config = dict(
    vocab_size=32000,
    norm_eps=1e-05,
    qk_norm=False,
    parallel_block=False,
    warmup_steps=200,
    decay_fraction=1.0,
    batch_tokens=65536,
    z_loss=1e-05,
    max_steps=8979,
)
Below are experts of layer 4 (counted from 0) of a mixture-of-experts language model. Rows are named router (the router's row for the expert), gate (a neuron's input weights, with its number), up (a neuron's input weights, with its number), down (a neuron's output weights, with its number) and show model dimensions 0-191. Each number is 128 + 32 x the weight over its row's rms, rounded and kept within 0 to 255.
Before each expert's rows: a language model's description of what the expert responds to; "raises" lists some tokens whose logits its average output raises strongly, later layers aside. This comes from a sample of Wikipedia text that the model never trained on.

# expert 6
It responds to: Sentence-ending periods
raises: "\n", " which", " or", " (", " it", " all"
router [145 107 102 160  72 132 107  86  88 181 143  94 165 150 115 121 123 182  97 120 116 199 128  82 117 155 126 111 207  55  89 130  92 114 116 122  79 126 151 134 178 134 131  93 103 123  89 128  93  94 145  97  98 134 109  86 135 110 105 151  79  84 159  86 146 154 165 152  98  99 133 146 115 154 144 151 164 136 128 155 129 123 104 102  70  98 114 130 145 123 115 100 140 155  90 133 160 116 132 177 130 158 195  50 114 157 205 103 186  82 209 150 149 132 153 164  74 142 192 108 111  76 116 142 128 147 100 130 152 127 154  96 128 161 107 119 149  74 139 106  81 152 117 128  45  87  90 116  99 121 181 147 163 103 116 177 107 165  90 106 160 144 141 163 129  83 114  77  90  97 129  91  88 100 141  75 152 126  78 131 120 125 100 129 103 121 136  52 155 144 148 136]
gate1 [122 109 151  74 187 148 159 110 138  80 142 136  86  79  98 165  83  77  92  94 125 134 173 130 148 142 104 133 173 158 139  98 112 162 166 138 142 171 144 140 137 169 105  96 128  37 130  74  88 121 144  59 151 111  84 104  80 155 123  66  71  91 122 119 117 127 125  58 109 127 105 103  87 133 153  77 109  65  88 123  96 133 116 143 132 168 176 194 110  93 100 195 102 146  89 110 134 138 142 104 111 113 115 191 127  82 127 125  81 122 118  86 166 114 150  98 126 181 119 120 137 111 126 199  96 107 101  68 127 117  73 122 152 137 101 185 184 167 119 167 136 106 104 178 152 158 140 117 139 100 142 106 136 128 147 148 158 130 109 168 135 146 135 102 111 133  66 179 103 186 164  94 140  98 117 131 151 152 125 163 145 161 133  49 110  89 169 151  92 116 153 147]
up1 [ 94  74  61 100 150  73 155  91 140 154  78 167 133 100 148 140 145 139 132  90 110 117  93 168 125 124 134 118  89  97  74 104 127 163 115 119  82 136 137 181 123  92  97 119 165 163 128 120 130 124 124 163 107 149 180 146 113 106 212 182 127 120 174  97 101 187 133 164 194 140 159  91 217  75 105 159 166 124  84 162 113 157 156 149 136 147 172 129 140  59 160 120 124  93 110 135 114 181 143 148 153 128 159 192 130 118  95 136  77 137 130  97 108 161 121 187  88  81 148 121 129 123 116 108 166 106 103 107 124 160 138 200 117 135 109 136 126 135 148  82 149  94 101 159 142 119 165 122 163 157 168 114  80 115  64 123 204  99 180 155 109 183 152 113 149 135  90 111 140 141 126 118 125  99  62  76 123 147 116  68  95 127 177  85 166  80 145 127 142 120 100 161]
down1 [125  67  85 125 135  77 103 154  88  97  60 126 134 180  94 115 147 145 158 131 127 206 109 144 118 123 121 102 167 113  99 115 140 174 164 141 104 152 125 145  98 112 104 122 173 185 101 129 101 150 166 165 157 105 176 173 136 138 144 197  84 116 101 139 158 111 142 130 125  87 106 137 122 121 100 100 155 139 127 123  92 179 203  96  65 113 122 127  93 144 195  97  94 127 192 147 108 100 102 137 137 164 136 168 156  99 134 169  97 160 120  95 119  59  85 211 137 102 185 108 105 114 112 136 127  37 147 152 114 158 145 144 115 161 164  60  94  69 149 164 111 133 164 121  95  59 109 125 166  98 137 183 173 120 110 114 157 153 115  96  95 167 131 131 120 151 113 153 173 155 135 146 135 195 101 135 116  86 132 128  89  64 151 151 117 120 132 134 117 157  95  76]

# expert 16
It responds to: Biographical dates and places
raises: " |", " the", "."
router [139  92  60 178 105 150 126 110 175 128 145  90 112 155  62 126 128 131 166 110 128 147 139  73 104 149 187 113 137 143 150 173  80 127 102 173 132 132 155  59 103 151 136 125 199 124  72 179 157 134 101 137  93 135 157 146 155 122 140 137 126  98 159 142 122 148 141  94 177 186 132 151 150 164  94 132 181 150 134  98 133 115 146 106 133 109 160 121 138  37 156  88 157 166  82 153 103 152 137 126 152 135 126 176 157 107 124 178 124 147 101 190 166 114 101 136 140 141 141  90 168 146 178 145 142 157 167 145  71 153 100 139 162 150 138  96 146 175 139 128 162  80 137 111 195 161 138 165 200 145 123 152 152 161 134 142 106 132  38  92  73 159  95 162  66 109 173 127 125 154 127 178 115 153 135 119 112 190 170 124 149 113 170 187 141 132  48 135  93 113 147 154]
gate1 [ 97 132 146 134 104  55  89 168 114 160 104 134 126 142  81 112 108 102  75 125  93 140  68 145 133 154  57 194 124 182 143 100 101 128 131 136 124 131 128 140 163  80 104 165 118 103 113 162 126 117  71 130 134 118 167 120 138  95 127 100 126 127 167 109 118 120 131  93 115 138 167  79 161 123 135  87 113  93 110 101 104 185 117 147 127 113 154 106 133 157 144 178 103 102  83  98 104 126 159 130 145 125 116 124 129 126 173  95  83 167 220 141 162 148 132 112 139 136 116 206 140 150 136  75 149  92 128 140 114 114 215 140  91 170 105 208 119 220 118 132 154 131 107  81 111 118 115 123 159 179 116  56 142 182 129 192 171  60 141 166 129 112 158 151 157 146 130 166  98 140 145  96 105 103 128  86 136  92 167  45 159 146 182 121 165 122  83 141 161 124 104  83]
up1 [117 159 125 228  86 111 135 120 129  75 137  81 175 138 145 123 211 136  97  80 107 129  24 104 162 117 122  79  84 167 149 169  93  88  85 153 102 163 147  94 112 101 185 121 103 126 176  82 149 115  90 117  72 118 125 151 160 136 142 135 128 114 115 120 111 152 179 102 105 129 112 155  83 163 142  94 150  82 129 123 113 171 166 107 148 135 116 123  64  89 144 120 161 101 105 160 104 159 133 142 156 162  96 170  80 117 152  79 123 192 110 185 170 170 156 146 146  88 131 145 130 148 130 164  91  83 140 105 123 172 160 122 115  62 116  64  87 214 180 141 146  96 124  87 142 122 147  96  94  73 126 117 149 142 123  81 148 111 142 142 138 152 132 138 128  78 186 161 153 127 178 142 128 118 122 134 148 161  81 138 145 137 176 112 119 149 125  95 132 161 104 165]
down1 [ 98  71  91 116 168 169 167 139  85  89 178 158  76  87 117 117  67 104 145 193 143 145  98 148 140 137 151 165 150 143 119 118 128 170 111 162  23 109 132 101 123 115  90 104 104 129  95 149 132 114 165 169 159 128 124 113 106 151 169 145 172 117  93 114 118  94  49 155 135 195 128 209 173 143 134 176 172 131 119 164 116 135  93 176 123 116 127 117 102  93 110 138 160 131 126 113 137 135 133 127 163 106 144 104 149 133 128 132 152  75 146 105 150 172 127  73  98 118 140  85 143 196  73 167 191 104  47 121  91  97  84 129 150 137 157 175 120 157  94  99  67 129 206  56 158 123  93 119 127 169 113  98 105 138 130 157 120 141 154 153  93 124 109 152 126 153  86  83 125 103 130 161 136  80 164 146 147 108 156 109 160 136 122 162 149 184 103 159 150  92 175 141]

# expert 11
It responds to: Commas and list joints
raises: " ===", " were", "\"", " ====", " are"
router [122 164  70 114 109 179 145 137 167 141 105 135 103 207 141 125 174  86 148 131  87 135 157  48  85 187  77  86 132 125 176 126 113 104 171 122 160 126  60 144 144  82 143  96  93 131 119 185 126 145 107 135 128 155 131  95 180 138 136 168 118 125 132 120 131  91 182 108  95  98 129 125 173 148 101  84  98 102 129 103 111 135 170 185 151 152  62 178 150 108 104 133  86 151 163 157 149 130 120 126 141 118 103 171 136  94 119 151 195 126 114  64  83 106 138  69 163 159 108 151 164 105  68 122 113 141 166 121  99 156 113 152  94 139 101 171 121  73 165 181  98 189 166 124 109 104  90 149  90  96 115  70 160 121 141 107  83 108 106 115 203 133  80 106 208 156 125 133 137  80 132  93 130 165 154  86 149  98 102 100 134 174  97 109 147 118 147 160 152 100 129 103]
gate2 [185 125 148  85  86  54 144 156 164  70 126 139 114  87 172 123  97 101 128 146  12 145 151 135 135 164 101 110 124 159 118 157 164 109 136 110 130 127 124  57 131 180 126 147  93 112 124 164 124 116 136 122 114  96 123  97  81 163 126 104  90 133  58 135  47  92 129 161 127  80 170  89 201 169 119  48 101  68 146 104  85 163  82 140 160 125 138 114 105 146 129  74 112 153  99  78 165 129  91 139 131 174 152 109 108 175  97  60  90 125 155 102  97 139  83 161 137 129 129 150 160 136 110 161 111 114 114 135 122 120 119  81 153 137 136  91 101 161 153 137  88 104 177 126  68 157 115 124 154 120 162 143 146 138 126 120 116 129 116 162 107  87 107  78 137 146 129 160 107  99  94  52 154 178 122  92 112 132 133 117 172 117 155 101  66 194  99 170 128 151 132 147]
up2 [162 155  99  57 128 148 116 177 194 154 136 166 107 177 107 134 106 135  83 135 101 126 152 106 178  95 152 109  67 150 158  68  98 133 103 177 143 135 141 133 129 131 152 129 157 143 159 147 202 133 137 133 173 141 124  93 191  61 118 127 115 164 105  89 100 145  94 183 117 116 133 138 171  93  86 146 117 151 121 123 117 149 164 105 108 116  96 111 146 122 158 104  81 159 170 175  98 145 126 140 153 149 129 137  98  53 161  87 102 115 153 103 123 136  98 123 109 122 133 174 199  66 121 131 110 140 124 113 114 204 120  88 100 138 171 204 108 144 154 144 147 102 138 168  66 130 170 143 147  68  80  94  89 164  74 154 147 116 157 151 126 130 153  89 143  86 132 159  95 119 151 114 123 136 122 173 127 135 128 132 109 106  71  93 102 203  65  38 103 100 172 125]
down2 [177 126  90 127 140 108 105 138 154 144 111 171 126 180 144  96  89 165  94  90 159 170 127 147 154 143 149 108 113  98 136  45 115 129 119 126 192  98 158 194 134  95 140 142 156 192 140 158 134  91 181 139 187 173 125  71 159  84 109 153 130 151  91 115 136 147  99 178  56 124 103 155 123 161  98 116 112 174  91 151 145 193 181  83  78 135  93 119  82  98 118 168  74 145 164 130 115  88 120 168  88 127 152 102 117  60 129 114 173 144  99 119 103 134 119 114 109 151 119 120 115  84 133 110 112 127  66 123 110 109  91 200 159 138 164 154 110 124 166 135 105 118 157 185  45  94 143 211 100 200 109 139 146 109 127 170 101 108  95 124 146 164 133  96  91 115 105 154 126 174 125 143 115 131 133 166 150 115 130 175 132  51 136 150 141 113  85 119 174 140 112 130]

# expert 17
It responds to: Clause connectors
raises: " bank", " Parliament", "ice"
router [162 145  98 129 144 145 205 133 127 131 103 146 145 161 187 105 142 141  91 100 148 145  43 148 103 159 106 155 142 189 140 104  93 104 170  81 132 101 130 101 146 106 127  84 111 125 116 111 123 154 110 203 136 157 100 146  84 118 164 159 102 119 102 156 172 168 142 131 115 122  78  80 137 136 113  88  50 147 104 156 185 174 156 127 101 180  86 141  73 113 137  96 149 137 141 138 211 155 112 110 131 118 118 103 147 132 147 119 158 149 100  67  89 168  93 137 164 131  65 169 189 153  75 109 147  89 100  62 163  94 122 136 148 113  72  73 160 147 123 131 135 158  79 181 128 149 145 139  26 114 192 127 167 103  96 131 126  97 174 119 137 180 149 182 100 127 140 142 113 121 132  78  81 135 136 136 111 115 108  79 137 135 141 126 144 122 111  76 169 151 121 132]
gate2 [ 78 179 163 137 168 121 173 143  73 153 199 183 121 135 101 145 133 174 127 171 150 106  85 134 175 126 149 176 124  83 171 146 184  82 158 118 149  96  95 100 128  91 124 132 120 129 159 116 123 140 117 108 167 168 117  82 104 121 148 142 112 106 156  68 132 142 105 113  86 149 126 143 164 135  97 102 137 123 225 125 120 110 124  93 135 106 148  93 201  96  83 163 121  78 162  99 153 105 177 153 116  72 125 178 196 134 106 114 132 132 104 205 112 119 115 130 176 105 135 144 137 122  84 175 141  95 113 121  91 181 171  82 139 141 139 109 160  87 131 110 153  51 132 167 138 101 180  68 121 102  98  40 153 126 131  96 116  98 170  93 106 115 108  81  95 118 112  92 148 136 159 148 136 103 162 125 116 172 167  72 116 146  80 117 151  84 124  92 136  96 105  99]
up2 [109  81  80  50 106 132 174 105 156  76 110 133 126 160 116 103 129 164 186 118 138 124 106 175 142 110 156  97 129 159  94 100 178 118  91 104 170 182  95 117 124 134  71 156 126 163  59  83 167 132 138 118 118  93  93 188 167 108 137 119 125 115 112 160 124 156 140 186  86 170 134 116 152 113  84 111 131  95 130 170 158 145 102  67  67 140 124 113 127 150 172  62  72  97 105  52 128  88 122 147 150  74  72  42 103 142 159 106 167 172 134 111 129 177 158 161 141  92 119 109 117 100  88  87 170  61 120 168 168 109 125 104 107  99 132 114 122  68 115 147 143 106  89 154 137  58 173 148  80 152 132 147  89  93 102 159  91 110 127  87  91 113 127  95 148 136 134 167 155 130  78  83 106 128 125 136 128 157 120  80 129 113 111 144 110  72 148 120 139 111 139 152]
down2 [119 171 120  79 139  77 112 150 148  87 136 172 107 139 110 116 107  90 144 163  85 127  97 188  37 121 160 115 139 119 207  90 137 100 159 116 156  98 132 125 216 166 168  69  89  71 194  52 122  91 137 116  80 156 128 169 111  97 186 133 136 121 132 157 145  79 167 126 175  72 164 151 143 110  97 149  77 174 182 118 111 139 157 141 134 104 124  77 151  88 139  88 142 120 124 135 104 145 140 142 124 103 147 174  97  98 138 137  90 131 130 152 127 176 133 135 153 136 121 123  78 123 179 138  85 131 127 136 167 106 158 168 157 132  96 172 138 150 111 100  67 110  98 136 147 167  65 160 131 134 168 132 100 165 171 136 104  67 133  96 158 117 155 138 161 129  87 116  50 150  64 127 162 104 113 147 122 144 148 152  86 128 166 139 145 173 140 160  91 114 178 128]